config.toml
d_model = 256
vocab_size = 16384
extras = ["capped logits"]
warmup_steps = 223
doc_mask = false
dataset = "wikipedia_en"
Below are experts of layer 2 (counted from 0) of a mixture-of-experts language model. Rows are named router (the router's row for the expert), up (a neuron's input weights, with its number), down (a neuron's output weights, with its number) and show model dimensions 0-255. Each number is 50 + 12 x the weight over its row's rms, rounded and kept within 0 to 99.
Before each expert's rows: "comes before" lists some tokens at least twice as common just after its tokens as in all text. This comes from a sample of Wikipedia text that the model never trained on. Tokens count by the router's weight.

# expert 28
comes before: " to", " in", " by", " as", " on", " for"
router:69 71 61 56 40 47 44 30 64 38 63 33 51 61 38 63 53 44 61 64 75 68 61 67 37 48 42 48 46 46 31 32 39 34 56 27 43 49 53 35 56 52 70 59 58 38 62 44 63 34 73 61 53 55 63 66 63 44 69 26 43 50 54 31 44 57 38 68 57 57 54 42 63 47 54 47 41 33 55 79 46 61 28 49 51 34 61 46 60 59 52 61 42 44 20 50 43 37 55 58 40 49 50 70 48 45 70 58 54 57 53 48 48 21 58 46 54 59 72 39 42 44 47 37 55 66 69 70 47 66 34 48 58 47 31 41 66 52 55 40 49 54 58 56 54 43 43 32 63 59 33 40 39 52 35 35 52 46 57 35 72 53 50 68 54 66 50 52 44 44 38 48 43 46 67 37 71 33 52 48 31 67 69 54 64 47 26 40 46 50 48 53 33 75 36 63 47 51 51 46 64 65 58 62 48 50 56 44 70 50 40 46 54 33 50 39 53 44 68 57 66 37 52 49 39 69 37 67 65 61 61 46 34 34 56 58 56 55 33 37 44 32 76 42 57 56 63 26 41 37 24 59 49 58 60 43
up0:59 64 75 36 51 38 52 54 41 64 46 52 56 47 57 67 53 22 68 42 53 65 44 41 33 52 52 48 37 52 46 42 40 43 51 38 64 60 46 51 42 38 69 61 35 57 53 32 59 48 61 54 63 68 46 66 53 32 66 49 27 57 35 47 33 44 51 45 45 57 56 42 55 50 58 44 54 62 53 46 60 73 35 43 56 42 43 56 63 67 32 51 37 38 40 31 60 40 57 60 25 53 54 38 90 34 40 62 37 31 73 48 67 49 57 42 65 53 67 42 36 51 55 61 68 50 63 57 52 61 46 62 58 33 56 47 64 47 58 47 57 52 39 50 62 46 50 49 84 75 53 41 37 43 27 41 78 25 46 58 62 56 57 65 55 53 57 51 50 56 42 38 44 73 58 24 51 44 47 64 43 73 50 50 53 59 38 41 80 49 56 52 22 40 51 37 64 67 54 53 65 50 45 19 67 35 39 39 54 49 51 62 53 71 59 51 61 54 52 55 38 47 06 49 53 65 45 36 59 48 61 54 56 50 53 36 73 50 50 63 54 50 46 48 46 51 55 62 59 33 38 65 37 50 50 41
down0:27 40 57 48 44 30 63 63 59 40 41 66 55 42 60 45 42 27 57 52 64 62 65 42 45 59 64 34 47 55 76 51 84 54 24 21 50 44 32 50 38 49 49 37 40 56 63 61 52 57 54 62 48 36 43 64 47 55 63 61 80 69 40 50 72 56 56 64 21 53 58 56 45 70 47 50 62 62 63 46 30 52 59 66 48 58 33 49 42 39 56 67 48 59 59 43 48 36 38 63 68 59 30 53 55 51 61 67 52 55 70 60 46 38 46 51 32 50 49 52 45 44 32 38 59 60 30 29 42 24 54 56 42 42 37 54 33 54 35 45 56 43 68 50 47 61 66 58 54 48 55 67 50 30 50 42 32 48 51 31 39 56 25 48 49 44 66 44 36 38 55 48 45 49 61 58 52 40 51 69 48 62 39 45 42 36 51 59 49 31 53 59 35 50 35 43 53 35 60 31 41 37 41 47 70 48 59 56 53 62 63 71 49 61 71 60 37 54 43 58 50 19 58 49 39 54 63 29 42 60 35 69 48 55 46 57 36 49 63 67 47 59 34 49 61 50 74 51 38 61 57 34 26 64 35 59

# expert 1
comes before: " the", " a", " -", " his", " least", " an"
router:61 74 44 54 39 41 68 43 51 29 72 30 46 49 37 45 40 34 48 65 71 55 67 54 37 43 50 46 41 42 39 35 34 27 54 34 34 52 56 32 66 51 65 57 50 51 50 55 67 34 59 58 43 44 71 71 75 39 55 35 40 57 55 40 41 56 49 58 68 54 66 45 58 53 71 56 33 20 43 57 53 57 48 46 45 23 68 46 68 51 50 50 42 57 47 42 40 40 56 67 46 53 63 63 63 39 54 53 42 40 75 45 67 49 58 58 61 51 45 58 52 47 37 41 55 79 60 59 47 58 25 46 57 40 54 53 57 45 73 38 56 54 58 25 48 45 60 20 60 63 46 34 54 50 44 34 65 28 63 39 68 45 63 65 47 72 61 56 39 43 52 38 42 39 55 34 75 38 48 49 49 54 70 52 52 35 38 42 57 37 49 68 39 58 35 42 71 38 47 37 61 67 54 55 38 44 51 47 69 57 61 51 49 36 50 37 42 43 43 63 56 33 47 45 50 63 40 55 54 57 63 36 41 38 57 53 45 47 25 42 47 39 68 26 58 66 59 42 33 21 37 56 41 67 37 33
up0:46 56 52 49 57 33 59 61 26 60 80 47 36 49 44 75 60 43 68 63 55 54 64 56 56 56 45 73 17 61 48 45 42 48 59 52 49 43 66 31 54 66 77 59 67 55 49 43 54 32 51 53 41 62 54 45 62 34 57 55 42 45 68 19 53 45 44 58 67 50 65 43 50 59 75 49 54 38 35 54 56 58 52 40 40 22 59 35 59 55 66 47 45 52 39 40 47 52 67 56 44 48 63 57 65 45 45 40 46 64 53 67 52 41 73 57 61 63 62 64 25 45 55 44 46 70 54 50 28 52 57 50 66 34 46 73 58 62 80 57 50 62 30 53 37 37 42 30 51 40 63 49 43 37 57 47 58 55 31 51 61 79 34 66 74 72 52 38 56 60 35 53 57 47 44 32 54 53 65 49 39 50 46 40 62 46 52 55 56 62 38 47 37 42 43 38 37 37 54 38 50 47 56 51 32 42 42 42 47 62 44 54 70 45 42 48 47 23 62 38 80 48 28 35 76 41 59 58 62 45 57 55 53 57 51 42 57 70 57 47 46 41 32 53 32 61 59 43 45 67 28 74 58 51 43 42
down0:37 65 34 54 53 41 63 49 44 56 60 69 49 43 42 38 42 32 57 27 32 45 49 54 47 47 68 50 53 69 51 46 48 39 57 56 50 46 58 18 60 60 43 71 63 56 55 28 47 47 46 49 36 44 50 43 91 63 55 63 31 41 49 50 41 46 48 40 57 55 44 55 79 48 59 62 53 45 47 50 47 54 59 51 47 61 34 55 51 56 35 55 67 74 75 53 49 30 69 47 72 37 50 37 71 57 67 48 48 55 49 63 70 74 34 54 41 29 26 45 35 48 52 59 63 65 43 52 52 43 55 67 32 55 45 45 44 60 56 60 50 52 38 46 39 46 39 49 51 35 55 70 48 57 49 50 85 51 34 53 62 47 38 40 57 46 29 51 38 34 50 47 64 62 54 41 51 74 52 58 39 64 51 40 59 65 51 49 64 54 71 25 23 26 41 48 67 50 54 56 51 58 59 44 29 48 48 54 49 47 67 66 45 49 39 41 45 22 49 60 48 90 28 58 20 56 55 42 45 44 53 55 52 38 54 24 49 47 37 48 61 51 35 49 44 48 22 43 55 50 35 56 48 52 56 66

# expert 26
comes before: "|", "==", "-", "\n", "The", "==="
router:57 55 55 44 42 44 69 29 68 40 60 39 43 55 30 52 36 35 50 61 61 62 61 73 34 38 38 35 59 40 29 39 31 41 64 33 31 45 43 40 62 41 68 47 50 38 48 52 57 37 64 62 39 42 66 63 65 22 66 41 38 42 73 42 53 62 53 59 68 44 56 46 58 60 66 61 34 39 48 55 33 49 25 58 43 37 54 41 59 48 37 47 34 58 33 39 43 34 58 64 52 61 51 53 52 34 52 64 35 32 78 47 68 41 73 46 65 40 57 49 31 48 26 27 58 59 62 71 44 65 45 41 65 59 27 43 49 44 63 39 43 51 72 40 36 53 55 42 66 66 36 37 35 60 47 52 53 34 60 36 72 54 58 66 55 67 54 63 38 44 38 43 44 48 74 46 61 45 45 36 49 60 76 59 71 42 33 38 62 50 31 69 33 59 45 51 60 54 58 50 52 52 58 56 49 54 65 60 63 50 65 49 56 43 50 39 44 40 59 53 60 38 55 49 45 57 33 69 58 70 67 29 43 37 48 51 50 45 27 53 48 36 66 38 42 68 61 33 42 37 52 48 37 53 39 43
up0:51 55 47 47 33 45 56 56 62 62 47 50 56 51 67 50 34 59 49 43 51 55 68 65 45 54 41 55 40 49 53 52 31 64 44 29 49 59 57 35 46 49 34 59 44 39 39 47 56 53 28 52 64 52 94 56 62 45 58 70 69 57 59 61 43 64 57 56 51 44 56 43 50 55 55 73 62 38 44 56 37 28 66 29 37 36 38 55 49 58 36 47 42 27 33 40 51 44 64 53 53 43 53 52 53 56 30 48 14 46 62 57 50 42 47 31 39 42 42 53 49 49 58 35 69 57 49 48 61 51 45 41 74 78 34 50 57 28 36 38 73 45 43 39 32 62 72 50 70 49 25 45 65 48 37 71 55 55 64 75 54 50 32 55 39 39 59 45 20 27 58 63 59 49 37 44 59 40 39 19 33 62 67 69 39 52 43 42 56 59 37 45 43 37 48 63 67 62 58 66 59 59 45 49 50 59 56 55 47 67 58 64 56 58 76 56 36 57 56 68 56 47 50 45 22 69 45 40 61 68 28 64 52 46 52 47 57 43 39 49 46 40 44 66 52 65 55 40 61 58 52 51 54 33 62 38
down0:39 61 67 65 46 50 50 51 46 64 54 75 51 56 76 34 51 41 48 67 54 53 39 69 53 43 52 34 36 36 77 41 47 29 57 28 66 50 73 41 43 38 61 53 34 45 50 65 30 39 55 42 30 44 63 41 43 40 54 56 41 47 45 54 62 43 54 53 53 50 43 49 66 58 25 61 37 54 50 54 49 47 55 60 54 39 18 54 46 34 49 45 49 41 35 42 65 59 59 55 17 33 37 58 38 65 30 49 65 47 62 47 45 34 61 46 49 50 39 53 70 59 58 51 65 48 49 49 64 53 30 53 39 26 60 44 49 79 53 53 55 31 54 40 43 47 82 41 54 54 57 42 66 46 56 64 61 50 40 45 30 53 55 44 49 54 40 32 35 22 61 67 31 35 51 30 53 46 47 25 31 55 40 56 51 33 39 41 40 65 78 67 78 63 63 46 32 53 48 38 65 65 52 50 51 50 49 40 66 56 59 55 35 59 47 51 67 34 50 42 38 43 58 37 42 44 24 31 36 75 54 54 45 38 65 38 38 54 39 41 41 33 40 63 44 45 59 54 59 51 49 32 54 47 56 48

# expert 20
comes before: " to", " by", " in", " the", " that", " on"
router:64 65 60 44 34 47 55 34 61 34 70 25 58 53 40 60 54 35 53 67 71 61 54 46 43 48 29 42 50 35 44 32 31 32 58 41 39 31 45 48 55 57 57 50 40 31 39 57 56 35 58 68 52 58 74 78 80 46 65 54 39 47 55 49 55 65 43 72 57 41 55 60 54 46 57 53 35 25 46 57 35 63 34 49 38 29 66 26 56 52 48 50 44 66 41 54 53 50 53 60 51 54 59 68 49 29 59 60 36 53 55 40 60 53 55 58 63 35 52 50 46 55 26 32 44 65 52 69 47 56 28 54 76 59 42 48 54 43 72 40 46 54 66 42 56 49 51 27 58 53 36 22 45 54 53 56 51 50 66 46 71 58 53 70 54 75 57 52 27 34 26 42 52 39 68 41 62 34 50 34 55 80 59 59 57 42 42 33 48 64 44 61 28 61 46 53 55 54 47 52 52 59 55 55 46 55 64 55 60 42 44 40 62 28 53 28 34 58 68 55 50 37 52 48 44 59 46 66 57 64 69 39 45 34 58 50 49 41 31 41 47 48 75 43 41 67 59 28 43 31 40 53 39 60 52 34
up0:68 39 39 54 38 41 44 24 60 38 53 32 24 27 50 53 19 58 54 64 47 70 70 49 56 53 41 43 49 48 35 34 33 56 54 50 58 58 50 54 55 43 60 61 59 49 56 50 54 34 49 70 28 67 45 50 63 60 45 58 62 60 61 46 53 37 38 53 37 43 36 60 80 52 38 73 52 42 36 46 46 64 50 65 53 42 52 48 46 43 44 65 52 54 49 69 45 44 59 69 40 38 44 77 42 57 89 72 66 60 53 44 51 55 41 42 37 54 26 30 45 43 76 54 43 50 48 47 53 57 41 39 56 57 49 37 60 53 64 44 42 38 48 40 50 32 45 35 70 32 46 47 46 53 74 60 66 45 74 60 58 53 34 39 49 49 57 39 46 40 46 45 56 42 59 65 49 46 42 48 41 76 55 69 54 54 42 43 35 61 54 54 43 87 33 48 28 46 50 44 54 63 37 63 58 57 35 51 46 39 44 36 32 37 54 36 23 53 56 53 57 52 59 49 48 46 66 47 53 37 40 41 53 50 83 33 34 59 27 25 32 37 40 39 69 42 63 48 57 52 41 41 63 53 55 35
down0:41 45 77 44 41 65 49 66 41 62 61 57 65 80 59 42 53 54 46 36 37 28 40 42 40 46 49 61 35 33 42 62 67 47 51 45 35 55 45 43 33 75 39 46 61 27 60 52 45 84 46 42 33 37 58 53 42 53 53 43 50 36 51 60 35 66 51 73 61 56 51 52 59 50 57 33 60 62 65 60 35 23 46 61 52 43 32 34 74 50 43 22 42 32 49 43 46 69 40 29 52 37 55 38 48 45 25 55 68 39 75 63 38 50 52 58 45 48 64 64 46 66 34 47 47 40 42 50 50 51 64 70 52 40 60 60 42 51 46 57 70 62 55 54 41 45 40 44 42 48 37 58 65 49 36 46 64 49 34 60 36 58 70 45 71 39 61 51 52 63 51 61 55 39 52 69 35 45 55 43 65 34 42 39 60 45 50 57 62 30 60 56 55 42 46 70 55 28 62 35 58 56 55 65 33 45 53 28 45 38 61 51 67 73 72 40 75 38 38 46 38 40 62 50 59 54 36 57 45 37 66 63 44 53 38 62 53 37 52 71 67 33 62 40 48 52 50 37 41 69 36 40 54 44 34 47